Weights of a small mixture-of-experts language model, trained from scratch on English Wikipedia.
Size: 12 layers, width 384, vocabulary 32000, 94.3M parameters.
Below are experts of layer 2 (counted from 0) of a mixture-of-experts language model. Rows are named router (the router's row for the expert), up (a neuron's input weights, with its number) and show model dimensions 256-383. Each number is 128 + 24 x the weight over its row's rms, rounded and kept within 0 to 255.
After each expert's rows: "gets" lists some tokens that make up at least twice as much of what it gets as of all text; "mostly gets" lists some tokens that are sent to it at least half of the time. This comes from a sample of Wikipedia text that the model never trained on. Tokens count by the router's weight.

# expert 49
router [141 103 135 129 152 117 112 115 189 152 158 120 145 168 152 132 131  99 109 187 146  94 128 118 112 102 129 123 133 118 151 112 132 133 115 121 137 103 149 132 128 158 149 149 112 120  92 120 152 147 153 140 122 134 141 165 127 118 140 106 131 131 138 142 106  70 107 185 139 157  72 148 109  93 155 137 126 171 121 100 154 124  98 107 138 146 117 117 179 113 126 117 126  94 118 129 117 145 150 149 132 128 154 172 152 130  96 162 110 154 132 113 139 162 118 125  93 132 152 144 122 109 156 118 170 103 166 131]
up2 [131 137  74  81 130 134 127 128 163 112 125 181 129 173 157 137 124 165 105 122 128 103 125 112 121 129 150 149 121  89 116 135 131 144 120 160 109 121 128 124 106  95 123 100 125 111 123 123 144 155 138 129 140 151 128 159 138 155 135 115 135  97 124 170 168 155 137 141 132 153 111 151 134 124 140 152 165  85 103 103  98 126 171  72 153 125 113  91 134 116 150 124 102 143 133 125 139 115 111 107 141  98 171 115 105  87  91  94  98 109 125 132 119 139 145 150 162 156 110 179 130 170 160  99 134 115 125 115]
up3 [ 99 144 134 115 114 151 126 148 132  71  69 142 131 117 143  79 108 104 137 152 144 117 185 123 145 151 136 161 135 134 157  87 125 137 101 129 100 119 163 153  97 105 118 142  87 138 149 118 136  94 118  84 119 142 121 115 102 121 134 124 122 124 150 146 131  98 113 104 171 171 121 106 173  97 130 140  98 153 134 127 154 127  56 141  86 136 142 165 142 144 148  92 122 163 146 146 140 138 134 176 109 104 111 103 135 139 168 112 176 124 141 178  90 128 152 139 125 126 163 135 105 171 110 166  95 138 109 122]
up4 [136 135 105 110 186 135  87 150 116 138 150 116 150 129 190 145 154 151 134 135 108 100 104 150 137 160 103 145 105 137 107  87 108 110 124 109 147 119 140 100  83 118 166 149 151 146 137 149 110 107 147 137  98 125 128 148  95  93 117 125 128 176  99 130  89 141 141 130 156 158  87 122 103 102 109 130 157 138 141 110 158 159 172 144 164 101 143 144 132 119 159 124 144  75  91 108  95 175 151 148  77 143 168  96 140 119 107 158 120 114 123 112 159 138 138 107 106 144 173  87 102 144  99 131 134 103 154 135]
gets: ".", ").", " family", " children", "\".", ".\""
mostly gets: ".", ").", "\".", ".\"", " family", " son"

# expert 33
router [162 158 113 117 137 125  63 113 160 119 173 146 107 160 151 102 136  97 123 129 122 108  92 155  98 128 162 130 149 113 133 119 126 132 145 136 164 126 114 146  93 127 115 110 106 134  94 111 113 171 146  78 133 153 172 139 150 116 121 109 183 122 122 117 127  94 106 128 154 143 163 151 100  96 150 101 124 108 131 121 146 113 101 123 122 188 153 155 150 115 169 130 166 131 131  98  93 187 159 142 119 127 137 116 157 140 114 163 179 146 111 114 111 112 135 122 107 111 143 145 126 118 139 136 195 118 142 133]
up0 [ 93 159 147 125 139 128  96 112 140 126  98 114 157 134 140  90 127  94 113 129 117 147 120 130 125 104 144 137 127  99 198 147  92 108 131 137 151 113 121 125 185 171 125 142 101 129 107 129 124  91 129 111 103 100 106 164 123 104 162 137 171  82  76 172 146 115 100 139 138 132 145 111 156  99  90 158  76 139 149  98 131 119 147 157 115 140 106 164 129 120 128 147 151 159 141 110 128 121 117 128 109 148 159 123 103 136 156 115 140 122 148 176 125 134 111 131 165 119 148 181 121 118 149 137 135 124 111 103]
up1 [ 91 137 129 127 104 142 130 149 135 119 161  84 113  93 148 128 144 130 139 159 135 123  99  98 132 128 111 122 165 125  96 154 107 160  87 122  99 122 111 112 110 156 113  98  85 157 138  72 127 129 140 142 163 168 129 128 112 154 106 127 114 147 166 113 150  89 113 117 130 140 135 118 146 165 109 104 144 146 164 164 125 158 126 144  89 143 169  87 126 122 117 144  89 105 111 128 146 131 127 159 132  89 141 107 131 138  95 137 108 100  80 157 141  87 123 125 122 168 161  83 146  98 148 162 143 141 137 142]
up2 [129 126 104  91  82 171 124 148 140 154 140 141 113 138 179 134 139 137  81 122 126 141 123 127 103 168 127 130 115 134 177 101 110 172 112 116 115 120 111 135 131 113 175 134 144 138 174 158 170 145 151 110  95 118 120 146 105 138 111  84 107  88 138 117 138  83 166 180 137  95 150 180 154 117  90 141 137 151 179  99 129 136 146  64  91 110  99 126 115 141 135 136 146 139 137 137 151 153 103 142  76 121 177  86 121 118 158 150 123 106 128 139 111 139 128 164 175 152 143 134 174 155 137 148 154 108 127 139]
gets: "e", "t", "n", "s", "ing", "k"
mostly gets: "ton", "t", "e", "el", "en", "les"

# expert 38
router [173 104 110  92 156 135  99  88 180 139 170 134 108 136 163 155 173  86 149 178 144  80 159 138  96  91 136 141 128 102 113  87 130 106 137 117 112 107 143  98 110 170 130 135  98 108 140 101 152 141 132 155 113 144 145 162 118 106 154 109 132 164 115 115 129  94  95 188 127 148  89 149  93  98 144  72 147 158 124 144 164 130  94 122 154 147 117 137 153 114 139 146 130 107 152 132  94 151 133 150 106 103 136 130 141 113 119 146 134 153  97 115  99 160 151 126 135 116 155 170 153 122 115 146 175  94 126 125]
up2 [127 111 137 139 108 126 159 149 130 126 103  94 151 147 137 111 107 154 147 133  73 141 133 141 101 139 137 137 119 126 144 139 120 154 174 133 123 107 128 100 118 112 149 107 165 128 135 124 145 123 128 165  99 190 144 141 168 157 105 145  88 137 111 121 141 126 158 129 158 129 120 131  95 173 146 144 142 111 125  91 106 109 135 124 137  88  86 132 153 121  69 151 140 105  85 165 117 109  82 149 103 133 159 114 147 120 163 168 152 117 155 119 116 139 127  87  97 183 152 131 137 148 182 110 154 159 131 126]
up3 [120 131  95 117 153 125 167 121 129 117 121 108 125  82 172 170 147  57 115 131 124 111 125 123 152  65 155 143 137  96 116  93 101 145 140 140 110 128 136 144 101 133  74 122 117 117 120  83 147 104 103 146  77 140 156 131 125  96 149 134 131 126 120 107 147 137 101 159 163 133 123 104 161  98  86 144  91 147 119 136 142 150 129 181 155 152 136 144 126 149 151 122 133 116 169 172 146 133 137 161 171 114 142 129 108 109 157 112 157 158 105 117 107 113 152 119 126 125 121 126 154 126 119 113 125 123 135 160]
up4 [133 145 120 120 164  79  91 120 152 180 126 129 153 152 153 152 160 115 156 100 117  97 121 129 199 136 126 134 100 142 113  97 123  90 102 101 106  93 122 122 115 110 135 158 149 178 121 167 139 125 142 121 121 136 109 116 123  94  87 125  73 146 107 132  91 108  87 125 121 180 143  81  84 133 114  86 108 142 114 105 119 164 153 124 128 151 123  91 136 115 114 135 173  91 100 113  89 132 150 107  73 152 145 111 103 138 126 168 151 132 159 161 145 151 103 130  95 147  98 101 110 153 120 155 173  96 136 116]
gets: ".", " (", "S", "\".", ".\"", " —"
mostly gets: ").", "\".", ".", ".\"", "—", " —"

# expert 59
router [143 130 115  97 141 158  87 117 132 147 153 139 111 167 153 111 133 142  69 137 136 114 133 128  90 134 129 163 128 124  77  74 136 135 128 145 134 136 167 122 124 156 122 146  63 114 127 137 126 143 139 123  75 170 118 157 179 109 151 154 124 139 135 119 118  89  93 153 162 139 115 151 144 103  76 115 146 117  96 133 110 146  92 111 109 148 120 144 158  95 132 107 149 126 125 106 116 172 147 156 138 152 144 144 135 144 119 147 122 149 118 119  95 165 170 112 150 137 151 123 136 120 141 149 157 112 175 157]
up2 [129  96 135 142 156 121 135 196 115 138 145 153 153 152 143 157 148 162 129 128 140 109 124 127 108  75 144 127 130 118 121 121 106 148 116 136 155 106 138 148 122 167 137 117 107 118  96 126 172 128 100  74  96 143 124 152  99 126 111 141 149 129 144 148 160 129 153 121 106  62 147 161 140 144 164 134 138 139 110 133  80 118 147 121 136 135  77 173 116 124 150 108 111 114 127  89 163 123 104 169 151 115 121 117 143 109  96  66 130 159 110 101 162 151 148 142 157 134 149 127 143  98 131 149 131 131 166 138]
up3 [158 115 113 102 150 148  32 145 117  98  81 133 153 149 154 100  93 135 128 125 179 151 121 100  97 116  86 141 114 108 130 178 127 148 121 130 145 148 113 104 140 106 145 147 104 154 117 149 141 148 117 131  90 125  82 151 156  87 185 134 109 122 133 138 121 105 129 130 154 130 129 118 173 111 123 133 162  80 131 134 180 125  80 108 169 126 130 151 141 141 129 123 110 116 132 111 110 123 108 107 149 116  88 170 124 148 122 129 103 134 100 113 134 105 108 124  71 131 118 125 140 123 119 133 100 117 125  90]
up4 [117 142 129 127 144  95 135 105 121 142 152 140 145 134 162 150 136 137 115 160 122 105 161 129 120 148 131 197 135 151 138 108 166 134 145 120 131 107 159 136 118 105 107 118 136 153 107 130 123 133 122  60 122 149 160 143 137  85 163 112 123 136 125  74 100 126 137 163 135 157 114  95  94 123 188  74  81  89 175 135 108 141 144 137 121 121 105 104 170 142 118 132 136 127 101 130 115 138 140 140 173 120 140 167 116 146  88 155 147 140 113 111 142 105 126  97 152 125 135 126 155 151  99  65 150 188 157 174]
gets: " (", " –", " —", ",", "(", ";"
mostly gets: " (", " —", " –", "(", " =", " ["

# expert 58
router [147 126 119 124  98  95 110 111 148 157 135 126 118 117 146 126 150 141  82 158 109  93 117 152  95 128 140 186 151 122 122 122 126 133 149 115 144 132 124 170 136 136 111 123 100 131 137 144 126 143 127 143 109 159 153 129 108  99 180 123 128 116 116 148 140 104 102 118 130 134 120 133 147  69 164 127 166 148  87 129 163  92 113  73 130 131 148 152 135 109 142 133 153 109 138 108 111 125 133 173 140 137 140 168 159 135 116 135 130 155 117 108 114 160 116 119  95 147 134 155 115 106 135 118 133 130 146 153]
up0 [104 109 141 156 114 133 135 130 110 131 131 133 111 133 151 103 156 128  62 157 108 101 145 109  89 138  62  96 153 106 149 140 152 113 127 159 139 127 134 152  78 160 138 128 153 110 107 194 127 116 145 137 161  99 133 111 118 107 120 114 124 143 121 128 140  84 119 127 131 132 152 130 149 110 123 158 112 130 152 115 116 164 157 131 119 136  91 135 140  77 114 158 136 154 159 121 130 162 117 140 106 132  92 110 150 168  96 100 135  95 117 183 164 126 156 127 119 212 154 154 122 149 122 136  98 144 153 120]
up1 [102 146  85 134 100 136 117  95 158 114 122 169 135 152 162 119 117 128 117 107 125 115 120 140 116 121 135 153 144 153 124 145  96 136 151 149 108 132 124 176 111 111 150 114 184  81 137  98 133 150 173 138 151 133 173 130 127 131  97 137  87 106 111 148 130 121  90  52 156 116 122 145 108 129 126 118 163 125 132 114 130 132 161 121 117 144 147 105 113 132 115 139 106 150 114 128 142 111 106 120 132 149 114 121 148 133 126 147 132 100 114 166 150 113 130  95 120 131 115 143 145 103 156 125  80 138 147 117]
up2 [156  88 131 127 130 154 109 139 130 125 113 142  87 166 121 129 158 149  99 123 144 127 134 159 114 158 127 117 123 142 168 149  87 122 179 140  91 140 124 149 154 125 131  92 124 163 135 109 122 183 117 149 112 106 155  92 160 106 122 131 165 119 137 144 122 104 157 163 145 129 127 151 155 146 137 112 137 133 108 107 109 171 139 122 120 161  93  95 142  96 132 142 144 128 146 130 157 120 111 144 162 114 101 135 169 117 119 143  93 118 105  61 145 155 135 117 149 196 149 127 142  58 122 109 125 114 166 137]
gets: "\n", "==", " \"", "\"", "===", " =="
mostly gets: "\n", "==", " \"", "===", "\"", " =="

# expert 26
router [130 116 125 125 123 144  91 130 163 164 160 152 133 109 141 147 146 129  99 127 168 135 136 144 117 114 161 168 107 103 107  86 127 104 145 132 150 112  92 140 121 142 167 164 104 119 133 147 138 161 158 133 103 153 189 133 123  97 163 106 133 137 139 122 138  90 107 118 114 148  91 117 173 109 123 140 147 157 122 104 136 107 118  60 123 138 134 154 169  82 116 159 118 118 162  93  86 134 143 119 109 103  99 130 121 147 114 150 124 147  81 119 138 140 113  70 131 109 141 136 112 127 143 137 128 102 145 161]
up2 [119 127 131 151 125 122 101 127 173 133 131 114 168 142 165 193 121 127 113 118 124 108 161 114 140 174 112 143 136 130 131 128 119 177 116 128 102  94 110 113  97 125 175  97 180 137 121 174 124 144  98 101  91 137 155 121 110 132 117 154  99 132 116  97 139 111 159 141 108  92 134 162 140 152 132 175 132 122 168 105 138 141 125 115  89 139 142 128 126 141 141  95 115 126 174 115 140 171 132 136 155 116 131 145 131 102  98 122 125 163 181 129 123 130  60 121  84 175 102 132 129 127 164 150 120 102 129 162]
up3 [119 161 106  97 144 126 133 145 135 125 100 145 137 131  97  88 116 144 125 148 152 136 109 169 153 137  58 176  96 126 134 137 148 143 139 150 135 155  94  97 151  96 163 117 130 104 128 118  94 115 165 115 147 162 156 162 128 127 106 130 123 148 105 136 116 121  90 141 146 125 119 121 138 126 134 191 124 127 128  96 102 123 152 174 161 112 135 108 137 146 156 147 112 133 123 129 151 137 123 115 130  93 113 104 118 109 121  85 126 125  85 132 107 106 135 122 132 136 119 142 113 128  88  99 167 105 140 118]
up4 [166 129  99 125 182 147 153 109 118 113 132 131 117 135 161 128 134 123 143 167 153 139 140  94  88 114 126 111 141 145 121 106 106 136 142 142 162 117 149 138 129 140 151 126 150 131 107 167 105 119 169 131 111 165 106 156 164 132  84  98 115 127 130 129 121 163 143 150 112 146 121 157  99 136 150 131 118 142 134 140 105 131 149 112 139 104 141 144 148 107 110 138 153 112  89 121  77  93 110 133 122 160 139  91  93 132 115 132 143 120 147 111 123 142 138  91 179 117 122 101 126 112 145 147 111 122 156 171]
gets: " the", " a", " an", " The", " of", "The"
mostly gets: " the", " a", " an", "The", " this", " two"

# expert 43
router [172 102  96 109 135 157 126 151 149 118 145 175 128 210 169 144 150  99 117 135 138 101 148 153 120  85 170 177 147 117 117 114 131 127  91 137 157 121 142 162  65 160 122 117 121 152 120 118 124 121 159 123 120 153 125 126 100 139 131 132 102 140 144 102 156  98 123 177 109 114 128 160 134 121 170  94 138 137 137 101 124 124 105  76 117 141 132 146 152 128 124 129 146 140 142  82 118 148 165 179 117 142 151 148 146 126 106 160 134 161 118 110  62 140 138  72  82 141 151 170 101 135 102 129 109  72 144 149]
up0 [115 143 136 161 112 122 129 147 133  90 138 139 123 187 158 126 116 159 119 107  90 137 148 130 115 140 138 149 120 164 123  81 134 100  93 156 159 100 142 142 158 112 179 152 121  86  87  80 114 141  53 141 160 159 138 144 120 126 127 112 152 137 154 147 117 142 145 134 175 121  95 142 157 164 140 121  93 135 129 139 135 140 112 161 140 110 137 140 112 151 140 161 120 110 132 150 133 142  99 107 114 159 131 105 119 149 100 107 140 133 130 121 173 125 128  88 165 157 193 158 130 139 133 147 104 135 138 135]
up1 [160 151  98 111 110 117  85 112 103 100 112 123  85 126 170 126 158 156 121 151 152 130 133 166 130 112 141 103 162  97 158 150 113 132 129 150  98 152 113 134 135  89 146 141 100 165 157 164 179 105 104 132 123 137 140 133 109 172 126  78 118 155 135 116 101 112 117  96 120 107 144 180 173 123 153 135 124  76 158 129  81 124 134 133  96 116 132 117 115 126 110 131 101 125 126 146 143 128 129  98 136 121 102 118 125 107 114 146 133 132 105 132 135 148 103 156 104 173 146 114 147 143  83 103 102 114  96 168]
up2 [ 90  96 122 149 130 101 131 127 173 146 128 132 144 128 175 162 149  91 133 118 138 153 117 104  64 175 137 139  93 142 165 141 111 137 138 168 114 164 109 152 101 108 173 126 125 164 125 144 101 148 120  96  78 113 126 113 131 128 121 123 114  82 156 183 114 141 151 171 176 145 105  97 138 120 152 165 112 115 166 106 145 136 180  87 156 119 126 146 132 155 122 132 133  90 140 137 141 166 120 137 101 151 154 118 149 149 121 133 149 107 108 110 164 166 180  84 140 146 136 123 123 136 156 128 137 121 115 142]
gets: " in", " of", " for", " the", " at", " on"
mostly gets: " between", " through", " during", " at", " over", " where"

# expert 18
router [134 142 105 103 156 144 119 143 184 135 130 131 140 154 151 136 144 109 116 162 100  87 179 141  80 152 118 163 108 115 119 131 137 110 116  91 144 143 137 171 101 122 148 157 129 125 135 160 155 148 134  92 107 140 134 154 166  96 129 106 177 127  99 169 148  90 119 110 148 140 114 124 110 116 151 106 151 158 119  91 164 113 104 124 116 161 150 145 148 140 130 120 157 125 133  63 101 147 108 145 106 136 131 126 102 138 108 111 148 154 163 116  92 126 154 113 113 129 154 127 115 145 105 159 140 131 106 135]
up2 [143 130 142 121 121 105 172 161 117 162 153 109 153  91 118 162 106 144 124 144 135 152 148 109  88 128 128 169 123 112 118 107 123 166 135 156 134  95 114 122 127 138 157  88 102 157 148 131 206 156 115 126  50 114 127 119 107 107 130 108 177 154 151 131 184  92 142 163 134 153 146  96 167 126 119 137 149 121 124 109 117  89 139 106 139 169 149  86 129 105  98 124 134 116 144 130 139 141 145 155 114 142 141 116 102 174 121 143 104  89 116 149  94 131 118 164 157 160 135 140 193 129 148 131 139 148 113 128]
up3 [128 137 132 112 151 131 134 153 178  90  92 109 103 128 127 100 155 113 108 140 115 108 132  96 103 150  98 122 159 105 146 147 120 102 102 142 126  97 116 172 139 126 136 106 123 114 153 115 141 148 107 183 130 133 131 134 107 113 126 140 107 122 130 127 148  98  70 107 163 142 136  83 135 108 142 138 125 132 106 140 107 127 146 122 150 112 177 148  48 115 151 121 144 165 110 139 142 129 152 146 185 151  99 149 138  55 115 123 168 151 156 103 113 112 118 123  58 129 116 157 124 140 163 135  72 153 110 124]
up4 [ 82  85 127 116 143 140 128 102 138 148  97 118 117 130 139 156 149 112 121 140 148 175 147 137 157 135 109 123 123 103 151 122 106 134 153 120 128 164  93 120 129 130 102 125 106  86 106 120 139 137 133  99 104 130 135  99 138 116 127 104  66 168 127 143 134 149 106 124 165 169 151 107 113 189 182 127 101 178 139 179 140 138 143 132 137 179 203 102 111 144 111  97 121 133  45 145 167 120 135 115 117 142 113 137 116 103 112 125 120 180 136 127 169 120 100 185 178 130 162  62  90 124 102 153 131 127 163 119]
gets: "er", "c", "r", "or", "in", "d"
mostly gets: "c", "r", "er", "or", "ri", "ti"

# expert 35
router [121 136 131 105 103 116  78 118 141 146 154 146 118 127 122 120 116 130 118 137 161  90 136 118  90 112 152 147 140 137 124 112 132 103 169 138 135 110  94 100 149 128 161 132  96 142 109 145 129 147 187 103 122 149 175 100 159 109 119 157 143 125 105 101 162  84 123 131 135  94 142 160 110  95 124  70 164 159 107 124 135 141 111 119 107 165 142 132 156 154 119 157 175 115 154 128 128 156 163 169 127 143 145 130 110 174  76 108 142 177 122  94  91 112 147 100  75 141 124 161  98 114 126 143 155 104 165 120]
up2 [139  78 124 100 145 129 137 126 176 158 129 107 175 114 135 128 132 114 105 137 116 150 132  91 126 121 112 114 121 115 135 137  81 117 146 137  80 108 129  91 133 144 144 131  88 123 153 159 124 131 126 149  86 111 162 156 139 134 111 151 134 138 148 152 106 150 109 162 131 146 137 126  86 121 131 151 108 121 144 147 119 120 125  97 115 117 125 138 133 154 144 116 163 114 116 187 145 145 135 120 132 128  82 143 164 132 139 138 109 132 179 140 108  90  93 108 158 154 152 106 107 105 121 123 134 138 118 150]
up3 [142 133 111  66 108 131 159 119 145 152 112 112 123 109 127 107 125 161 108 138  90 169 176 117 137 136  87 109 118 156  98 121 174 125 114 139 132 140 115 153 160 136  96 138  91 145 137  87 153 168 129 128 157 118 125 142 138 105 125 142  97 148 110 128 119 171  93 184 138  81 119 122 150 151  82 114 130 130 131 115 140 143 143 159 106 163 152 131  83 145 138 145 125 152 139 176 136 148 114 144 158 113 102 137 110 124 124 131 111 147 150 112  84 107 146 129 105 147 155  87 147 110 116 132 110  83 139 142]
up4 [131 121  81 122 170 171 109 152 146 138 159 114 164 124 162 136 184 119 157 147 103 137 105 129 132 139 125 122  82  97 153 112 125 116 167 108 119 123 111 127 140 162 114 107 103  97 175 168 148 119 133 154 106 113 103 135 156 110 149 110 116 117  71 116  55 111  75 113  78 139 129 131 125 160  86 114  89 168 102 108 110 121 111 158 128 107 127 120 162 130 158 147 125 106 113 123 114 171 142 100 118 113 128 163 122 164 115 135 148 104  69 170 115 142 118 174 135 132 138 136 137 155 110 120 151  88 151 173]
gets: " |", "E", "S", "B", "N", "A"
mostly gets: " FRA", " ENG", "RS", "X", "MA", "DC"

# expert 10
router [123 132 132 130 140 134 115 151 151 167 138 135 127 128 113 133 121  94 126 171 145 103 132 103  69  94 130 156 159 136 101  87 145  88 136 146 122 110 134 131 105 128 108 152  80 132  79 149 133 155 148 113 105 120 159 116 177 123 110 138 140 138 128 140 132 107 115 129  96 116 121 164 153 133 157 103 141 125 126 113 129  86 121 128 127 138 133 129 167 144 152 112 132  91 133  91 128 148 146 155  77 148 126 152 106 150 110 147 118 125  93 130 114 129 143 123 108 135 171 156 120 153 139 129 114  86 142 160]
up2 [109 153 120 108 126 119 127 158 126 150 133 150 146 136 132 148 161  94 153 140 144  73 118  75 141 101 106 140  99 126 138 116 189 153 147 111 133  91  60 129 118 103 197 114 139 106 144 100  89 114 121 117 141 156 188 116 121 137 114 147 169 153 113  98 176 119  80 130 147 119 155 148 107 164 130 174 133 156 156  78 137  83 102 151 126 133 125 109 152 150 132 149 100 134 145  88 160  87 130 151 132 109 113 141 130 138 143 128 106 121 127 114 113  95 116 105 111 162 129 121 137 136 116 142 131  92 127 136]
up3 [140 160 113 118 150 111  77 132 152 159 155 165 135 129 124 127 127  97  99 135 148 149 152 138 137 105 160 141 122 118 109 157 131 106 154 127 120  77 125 135  99 171 127 122 165 112 140 105 173 108 110 189 101 106 166 125  98 152 150 163 134 115 151 123 134 145 105 143 150 119 166  83 194 113 125  67  97 138 101 158 132 135 141 121 116  87 123 151 136 128 115 154 117 145 142  98 164 121 168 140 183 111 134  80 120 123 140 132 144 110 103 139 154 131 123 164 179 144 128 102 157 106 154 129 116 113 137 158]
up4 [203 126 132 135 171 104 122 140 144  83 135 162 138 108 119 132 145 109 138 115 130 109 118 105 137 168 157  91 108 132 161 150 126 120 148  95 128 125 113 110 154  94 119 148 137 109 123 102 113 181  65 120 149 158 145 149 140 149 121 157 146 171  72 150 123 104 133 159 173 100  85 109 148 151 170 127 127 118 102 125  87 124 137 110 150 114 122 107 162 107 148 101 121 117 137 143 142 169 157 141 131 104 167  98 125 116 144 132 139 111 149 133 151 112  90 100 144 159 116 108 127 124 141 121 170 126 129 161]
gets: ",", " of", " to", "),", " had", "\","
mostly gets: ",", "),", " had", " January", " would", " March"

# expert 6
router [105 136 122 124 176 112 114 143 149 109 125 116 107 125 109 167 139  91 128 166 116 127 123 126  90 141 139 144 140 152 116 127 122  93 145 119 135 106  94 162 112 136 102 142 113  94 134 131 122 128 138 129 136 182 151 153 114 135 133 112 147 164 108 129 132  99 134 131 131 134 133 135 122 118 114 150 110 137 141 114 173  99 124 115  80 150 115 119 143  93 139 134 137 105 138 126 124 174 165 152 117 116 154 124 118 163 104 143 124 128 158 137  95 133 140 110  88 156 147 132 136 122 133 146 113 127 147 158]
up0 [112  95 163 150 119 115 103 140 157 171 125 139 146 114 125  68 155 118 124 172 162 118 101 132 125 133 144 190 108 174 159  90 125 132 150  69 120 115 111 171 159 156 138 137 108 128 167 181 166 127 135  85  96 115 110 128 138 103 150  84 146 148 154 141 119 104 134 149 165 120 172 131 195 144 102 151 138 190 118 153 160 138 134 152 128 145 125  59 121 144 178 137 163 125 130 119 120 177 149 144 155 108 111 118 118 163  95  58 139 119  73  89 173 112 136 104 133 162 146  83 114 146 111 170 131  77 126 125]
up1 [146 132 123 113 111 114 125 107 105 106 136 138 141 109  93 154 145 152 128 119 122 103 134 152  99 184 139 148 118  70 150 150 125 166 119 197 119 110 128 155 137 156 142 160 139 132 140 116 109 151 117 146 204 143 143 119 140 133  97  90 107  92 113  98 138 168 113 137 142 131 123 140 104 138 146 153 120 104 113 109 153 120 170 107 152 150 103 144 164 149 162  68 122 111 120 140 131 131 106 100 184 120  55 164 163 155 140 149 112 118 122 131 159 144 139 140 130 137 119 146 136 132 142 132 135 122 145 105]
up2 [150 140 148 110  93 165 125 135 117 145 102 157 131  93 142  93 152 125  54 146 114 128 122 106 112 138 123 112 144 137 151 102 150 150 132 105 143 164 106 140 124 111 148 142 147 120 146 129 117  96 130 132 139 151 151 180  83 100 117 106 125 134 170 125 127 148 161 138 132 147 117 159 117 169 162 112 135 142 132 108 168 149 157 103 139 134 123 106 153 133 131 128 136 139 136 112 101 171 128 149 119 126 106  73 133 130 139 142 130 131 112 111 213 144  94 122 106 138 157 154 103 144 136 146  97 102 120 128]
gets: " of", "al", "ic", "ism", "tic", "ive"
mostly gets: "ity", "ary", " human", "\\", "ology", "ial"

# expert 34
router [160 120  98 134 115  86 134 124 154 148 145 172  78 146 163 102 115 118 111 165 141 132 118 118  97 131 139 135 138 167 131 128 127 129 140 175 114 106 128 153  88 141  92 153 119 113  80 151 184 159 153  94  89 139 170 125 115 105 123 167 157 125 132 148 152  89 144 145 142 101 116 154 129 121 157 104 144 163 103 121 109 118 130  74 120 163 171 107 170 125 173 135 144 130 139 120  88 171 139 186 119 118 149 141 130 149 103 137 153 123 126 143 133 133 115  81 125 120 144 160 104 121 149 119 173  97 147 141]
up2 [107 138  73 111 111  86 150 151 138 154 113 155 122 147 136 121 137 120 123 131 128 133 118  86 107 107 158 104 141 155 122  99  80 142 154 105  95  85 147 105 110 112 170 116 124 108 117 123 144 138 151 113 105 178 142 120 140 102 173 148 154 136 139 125 140 145 164 125 115 125 102 163 129 134 134 120 104 132 102 145 110 102 107 131 178 140 148 135 131 119 168 156 133 159 133  93 107 144  83 117 120 138 125 159 139 151 121 169 140 156 117 165 159  92 137 109 121 165 107 139 111 112 130 146 130 136 108 114]
up3 [ 89 135  98 102 127 175 111 104 141 128 104  57  97  92 140 150 144 124 122 139 136 116  92 149 116 114  88 123 149 116 159 109 135 192  86 139 123 130 112 135 139 127 103 137 129 115  77  98 153 131 124 137 107 152 122 142 127 128 117 137 148  90  66 125 140 115  87 112 143 146 125 128 150 128 103 148 106 166 155 130 129 126  96 141  86 129 166  79 142 153 139 103 126 114 146 171 144 127 122 126 111 152 148 106 124 150 137 101 141 138 126  96  81 142  97 132 136 123 174 149 102  97 103 122 127  90 154 159]
up4 [115  75 149 139 110 157 132 101 155 101 171 117  87 119 133 145 144 134  70 118 149  93 115 121  99 148 145 129 167  97 126 138 125 159  99 117 115 118 126 157 101 106  86  98 175  94 117 131 154 126 150 131 106 138 127 147 152 110 158  83 120 136 145 154 112 139  96  92 111  89  94  77 112 110 127 149 101 150 182 143 147 124 119  71  92 185 129 120 159 145 146 128 142 182 147 128 121 116 151 147 116 123 114 137 143 135 123  84 148 166 112  95  93 136 162 107 114 106 129  98 136 127 149 177 135 122 171 128]
gets: "2", "1", "3", "4", "5", "8"
mostly gets: "2", "3", "1", "8", "5", "4"